python train.py --n_experts=48 --d_shared_expert=0 --normalize_top_k=false --routed_scale=4.9 --router_z_loss=0.001 --norm_eps=1e-05 --optimizer="soap_variant" --grad_clip=1.0 --dataset="wikipedia_en"
Below are experts of layer 5 (counted from 0) of a mixture-of-experts language model. Rows are named router (the router's row for the expert), gate (a neuron's input weights, with its number), up (a neuron's input weights, with its number) and show model dimensions 0-223. Each number is 128 + 24 x the weight over its row's rms, rounded and kept within 0 to 255. Numbers have three digits each.
After each expert's rows: "gets" lists some tokens that make up at least twice as much of what it gets as of all text. This comes from a sample of Wikipedia text that the model never trained on. Tokens count by the router's weight.

# expert 5
router:138121103137193174117102176090146136118101125071111134136137115132125147099127090126116122088067111096125076133121122129140134153115117158104148134129113096097152131157099142086142098095111127145139112134131108131170109146117110183100194126142113111113172137176160088139144110119119176107115114143110145119124121128126124097100132074145111117080154151148119172128111159128118142120117121156116139149103151144145118124159121069119077145159130102134128121150095126131119156106150138145151097133094133111133101139150087117119152094100122097088116159134142160115143130130134080154126122132184122135103115142162109135125157139115113153111119139182130123163159104136106146166122
gate0:128112110135129109109114111108141121174137132155067127134132161123151150109120168133119158121102132135155119094149144163172143152148125118139156164151096079106130166137124152092117156163108131152172151130113112125147117137163144140143148151150169128121111094127140126121116103136159149159123069104128146148099148140124109150145147100169131144101128142189122119085170128107114140119099159164167097128084136127146102097114151171077136113153146128117191130157134154105077119100125105109132100141119131079145134160105154115130167120151164119173110130140092100160144155100106120128115114144169121137111125135138105118147125087147081134091100135134147145103141137132103079127086
up0:085150123139103123107145146125140162150130122157110122145120139119137128129147143175095151140147129151170143170107135137152153143104133124148101119113135159125137113125137154168136178138154161155121134138151153135130186112105135115113127126127129124098121133081076138126118163140113156150108108147091117143111145091146160135097129142091115112108170126130150131129116105101105139199115109117082129143134117141152144131087129124155125111139156102173100140171099160127123106104147159153120097122131132173095145135148106103087213143110166149187084144144141116115072121155155149121172140084167164155132123107144115127137115146130125129170185167147104150132143125114133128109150
gets: "==", "===", " Country", " Born", " Location", " Genus"

# expert 39
router:123161133169160154115138168112142156123117118131112151153117097151132143102128142124111124157115090083101126084144124140121142169143134136105099118128154120125104131152125137104142139090085106104136133132154179126137091126086108145115159111109105109159144135181157131143137148112096146109099105149079141129082131094113116117106131114121101119125124134138085170127113129137159201126116116145191168132097150160125139108187117116159115079098135123111103122155120102112127147116136140146165105102109126128103135162171116137111183132084096138102102147085155119098120150127158123168104148113133138150139191083141140145119135126165144119122085152130156093128130130128080123107122
gate0:126090137132069154179143102136131119120094135144098115131139156192162120111069132122159117115107152116077132124113116090108127141104108131129126084135116101127128133120103138140137103150109107146080179136178164130132138144092093119135108152092102132152127150142107163102109145132144141119091113116108123121121103145153080159120111137124098145049112110145147062126149112113142142108161145154119110158181126159116165132137151149163165122119122093150128141114116126120143124095108166135103131146126157116106130142148116143147074155111138124126153134091124130149108142186143089141150140150160117170142102144134127161090127123104133105101162128151156150109146127149114140084104
up0:113161097129111117107185123105115138139157168108075128172164121166130141151161089142115149116148133178139134070143113137113112153103133149137123145131135155161129166129099114120120093120167130168126164123105145141106088169118121135117146080175116105121112121106127114136128130145118158141100143126119097126125135184133176114112070111124121118138159102149140131154181122133116107110121169163105130140131095136142152124136179144122092124136117128178131101134132131120125136157129107083131128158145130094137083115127111102148064142111158115156116158121135107116059133113109087114161128090151109122158145168120146138106108108150122089138121123151174125139098121154118097147164
gets: " to", " that", " which", " who", " not", " for"

# expert 20
router:163135113139136171121128196105149184144140095144114142143104115138150154107102139126097120157078092109123126128117142138138135125131145146132133102143158111096110117168130163127110114091118121146125124137186125143160129136068125164115153087096134112129173176136145100133122116101121160108102106137114145118074154115107123081094122102134107096121124149111102129152096159168127171082113142149165158110129136147123121129150114107191110074110120111150129121172116125146076121141122173151126109143105120105178129168127124155125160114075113124112121158100134111126109096126141127166117149114124143142111155099158117174104126114155143133131116133146143076130152112145131114173144
gate0:122158134141131137127107162158162088127161153105119120096152161105153087117115147122101096107135075156096068098139138131110134088141136083118139131100154169102125168111125147117173073113109127150080116126128185175107108153150114106130132123126134133099143082143125130147096110148115145123137119162097145105123109125133130165142137111125135107105091141149116142120109122107092141121122097130165133094131148129145112157150105134119092139152137110134111117122067153150145105096161098170165167095101164112127145100113108150184108117136101134098119162114113133130103167103126121129092118114129164123124106120106090136120077146143095144149177156106136150173150127106149102094134
up0:123139091143151085120117129097109167107095186104173131152121136141153091146136144161165152117158096108155135141115165120125114124162153153136124116103120129130157132113112120139120128124140104148099129120098123107121125176098166095084169118130134122106129126122164107101145174137079130144114147109122116146114163118111124126113132150105105188157134138091131068120142097131111189103141161066098140117111077124126096125091149155181117131156168138083129067088082173132108112126117112096102096162153116150147161147167113144158100133115119093155150130150121151146132133104128134127143134100108113119107123130144159116135139128117163117136143114099122125114160166110114127132144
gets: " in", " on", " at", " of", " In", " from"

# expert 44
router:157157097141171133136126126141138163122124078148133134175123107146149121121125140111143088136070111109137125107141134145135133154127138165097145132151111106102102126144121147111140126143152124146156115153125128115172112135107117149117142117113092128143131139189116124150146122091108161083122125135128155084124165121114146123131145122155113095110120145161088167187067157149151167128100098146134151107127155149095107118111086121163132087164115077140106123172087110168120169107140141160161103133074086110149124120137110152117112087135088104150097132114141122094145110130155099143115159101182133149085156132149128144114149131130118145129097182141139127133139073155111108125145
gate0:120114143149121133119090105174166152129132145155109154145084109170136091087123149152150138113135095124166160128108121156113066150130114165112118148138131128167099092115112128105116163166205129131143123120119107071136129154116089106140102130137093132131148146110161129092107136121116107086100113134130143072147170142126159133090133135119140153151139109106128092106128124156148114119103105131123122148123105137124119105114117172126109094102143140118165093098101089123117169139154118124154140177138094126144115125105114131147108135167131124112090115141152095147096118131129125114173154152156113173121121108198069122127143080126124124122148103145158123150133137167170121106104
up0:080130122102119095122139148090092117165138116122137122113142139103129135127110139161054162143135144112092145077129116082117130086117147126134148090099102140102136157112159124149166109146124107146108155145157134132146115145136131102134129095142104165094103135141100103187154101120124125100144108120142131090097110132103121137152094126124090097130155133095148160146134118119155093152112103093111171135100133088084099128126099105128115115135144097195123125135128144147132124120163120095144130104069125142098138076156078091102166145111104076153158140128133169113122150147128114108106161128098111134126127112136167159139150152107137127135107156114162151098172122133097151159123
gets: "\n", " (", " \"", "===", "(", "---|---|---|---|"

# expert 2
router:155115087162136182120134132113145146144094115127121138159125122160125140111122117116125139145103118096100099131153091153160128140155155168125160123161123102087103112153105114076133134120137123139124104169170112131129092134104090130107157085079129123132116150135160133181126080135108126091087077146094165141124153114090141114133156100132101081107098155155129153129080150141126180118103155160147149115096181141133145112127135110139088123160101098173097138147094101132118165096141126132133090109094100120115108125152104140113142116147067112116122169115156127129145121119133134124095128112185107121098151136157151168100151126122102127155138135143151128133109119137113111169133
gate0:126141108136142106127145109094105151115168092126114140173167146166116138154195122165150149137112091103144127124122150134082070179140123141098159157134112111122157118115148133148121105174153171122115108167113112157126082125104117104153122080090165119132137095121123122091131115143111182152155147135130149150103108107140110101146175154118107105114129158128124115120145121145144158111110125129127161100135140123110123123123136171136082133158123143111135112151103097136160114124159158136125107137128115137141126134094121113102101170116122170132102099078100118154150132092192123148134137177132133118089143138115100113118057162142141152102131152125135136162097161084142155137147
up0:099167137077128071132150115115139143172107146120138139104143151148132124084107154158159115142097129084140133107117115136090137066143109140132108157119100109141101168151123108112079121126113138130124146158150133135112141150126166161094119142157144094095121141094111156069139129151147122154074124143119094099123184143100113124116134111075178088115133127122133116140138122119140144133152183092100098109101132109138091106127186107168119128157136118172120117128095139158148131146146135113101130138147132119105119111144136113159099103121167117134103073127138181131077131161126118124132122113146134101084126106126159145143130136157121169120112134117187108122127120110145092097140
gets: "-", "|", ":", " •", " -", "–"

# expert 38
router:163141078162148135143117154063153136126123098139100139155141100152162097110115166095108124159052152081143122118134127108136133150129141163110150117143116120079157128148113129125141109115134108143156127147119121120146105134118118121115143136112128101140168136186168128140179115139131171086117119125121161137137127098130138100113165118110116097069154150144117196128078147154153165135117128141129132137128154149132108110120095125136120115113096097172124118143087106144139153101129144167133111111084111117129100142133101164112131078150113140132086135123165129125161125130148084166121149119206136151118125151169106131133171127129100140129117145128123122084155097147126129119162
gate0:161108142129106151119139095171124127122135128210104143113080151129122138135144151117096134104204100144116113075155118123127147108108135114090139137146135112189124119137148137092119120126142123104122140141123142092129154139117122077119144104096122166129133086101107113144115139148103118187131175139113138131161091123094132082133060113134144150139152136132140085109080124142120129164110143118080092149118141082127112126120149118125115115141119147119133155125137167139099107095138126184127159129158068137119127163105128097149146112110176122096117153101145136121144135141134147084110138125128140123168086089105154127109094171137129108108109126149134128118121186137115141120122
up0:134127163103116123132112175153117122167133188147134108091124114139137119164146148119119138132171121145135162144171095130100141062124163076097127130153142123141092156133171120152124072150061163134087134119109162123133165142101148099116183104084110163128118141114164170149124140069128144178125147104156142112118120150137108115119089129099117162158149149157112123123107129122119145147124132147089104103172097106115118162113132117127144116157122119113116161130127155130076141155160133171129143106135117128109100128094097131144121165142113120097124120167173119081137135143120082101150125125094125117158134100132147125153135151113145116160141143103121152147108099104136122114142
gets: "\n", "==", " =="

# expert 26
router:158134108109168164133106150126199134144122099069120143149095079145120087107172089113139095183110152118161122102123112109135142141159147157127142116148125122129130112160099147096106098098125132108131131123140128101170132116100116113129170135119138111120143104137125108153178132113115155090121128158126143139117116078107134091106156121091117128077143136136112137127126117154152171133117124129150139132122150198148097102148133107127172098138089093154117132111081090120125133103112188165122119121151120116146156154170103138155153105141073108151127118134179105140129076115131111167137166087157118123122153125168116119111134135142140141128125168138114111132112088130102117135144
gate0:147138125145115158159124147144115133176111135099111119158116133105157150146173120084150139136113155188140158116167132128154132151161115136122161127128094100135120135140125132125139162132090150126129135133154099103118151111169113143130153116153107123135109129133120130172173080164179089144139114138127166151081168160099142151108121102127129094180164124151133161105121140115140118123117107086133124123120106104108100120105112161106160156120095164142135096164115143135121123159144132135105158151141167120146124144140076071149118088083100155152119206110151120162150098144128119172110100118131112127126142100129121132143137123165070148120103137160139120108129176118108086118111
up0:126135112132147087161098098093163130112183129175153155103139136130141108131148140126150157167092111155135140146096137101152092107172131171117094118118111143175141088131103129104127086154161143080120121160106115134160117114103146120095141152106143175124116145106149106174138145132093120132124151136091120158162156096121130106109165159109124155117145141143110139122131166103132153092124125111152150124117131100163136154115104131138112121168153131152138130161129156121078139112145153132132161113149118134064141088121177147112143121098090154124143082166133086110134153185123097069168139124109167149137149112117142127113120100129121110120094154101128091152144105123127136127102
gets: "\n", "==", ".", " ==", "===", "\"."

# expert 43
router:183147109148147159089093179112146162148121093116088154164110114148156149139133107094100142156122129131115116133153156110119117127127138152113105139160123106114090091139112129119122131064134100123148117127155122117142122110086132188126135104119086088157176148164123089149126107110131165095099069155107124127067158111124115094106135120155090128123148134114102175148129155169133167074116137173170141093097167167132100117176111105154115085137125097126119128158145111126103129132158142127128119129127124067136139169132117148113148098088123106115125154130150110123123105155158109159109143110141145141087122143131140148085124124138137128142133161124157115121134126146109114124118
gate0:151149164149166089141102127102111087145116126160107148157129132139140108154117122154124110106119102153165104151086131128153154146122105139102119132128140121122107134103113099108168084109125135138097126145097137149102091140074118143082147164132160112123113111091139173161133135125123135116143117133123118106103109126123132122127126089136104153117073132132158142128193138161135134127132126104156146119114094137149131129107151168122090112114143141129106148140107146102142122067187130151181129159096110155053145111059131137101110090120137131164150104145151106140118176137151150154132118165123129132149103095099127122150089095156112134133161160091119077098112174145132134131121
up0:105115117145111081144147144151131134137128149134137165113117139150113147192094118130148130172113137146164123114176100102111102127104170159170200126150093143153185101126118137165103084112111137107136131177157143123114130127113122094116115108153126146117146131137138119106139146096105153167134159144138116124132167128153156110143140143131104105128156094181159122128128082131130094128089156153155164108113149094151131100152165110151142119121119117093133164157139157147115125144082108070135124121148111128131153121129185072109133085114122133123088127113169135133097071089084107134119153117114118136157139131162114125129134159112141126144161114128156159115151153121110112160134
gets: " of", " by", " with", " for", " from", " in"

# expert 34
router:149152112142131150138117139111166138138085107117103166141150114135119127108143095102095101109099109104151113071131173166151166124144123162078137137147153093102149084130117123081105137122110116145122123155123173093139121155144094152111163130078074091122103145149122137147188071134097115115138117146095181140070157128121124104112141105132131119113116152140115144140112154147117141104112112179139129126127136160133157115129101131155133132146097120125114096128094106154107114114164137153141114089131091130108139141163120152091162114113108137154120153108115124127116118138163108148119121116171155155100117116154137138112131119132142176131101132151144089115139077176067103128170
gate0:088087117125123131101111064121096126135112126107134105134127099137089110157147127143159125090138119107125124097151151094103096128138133160154091146162126130151115152140089131152116143128125121172148127081097125157137105109121113113100141092144086147079108128141128173112134106132116130125104103117099103116144134121127109151086096144145124119104140142134143139138155149167120146127137123139111077162119105131090096095128069078151139127116123108136133157124112196137106122121156124111112129104100102172136154184149103142189123127104109167142173140122147117132125123077131143111120123103122130109133105118125139085131115150094127126120078073116188149107109157140068143145099
up0:128153168097127184106118137080148108112141091154093133155157092125132148037116115141166133148127134106133119163128082116183154117144177110135126134101114101125099148151147150124141101106132148118149123174155137115106101130127141159132157121138103165118116121094120131141116097135172139148132118140130114133124107141091119111147163159140167137122106074115142141151128118114095119106120095097194140124128111126121125116106163102127134145147126171116111083131135152146122137172138106153163110123118092133156136081086147133156105076137120145113161119127116122140142119124168109160137142130103115115111168135064155119132128134131095151097143172128082152123094115149109105086127
gets: "'", " \"", "/", "-", "’", " /"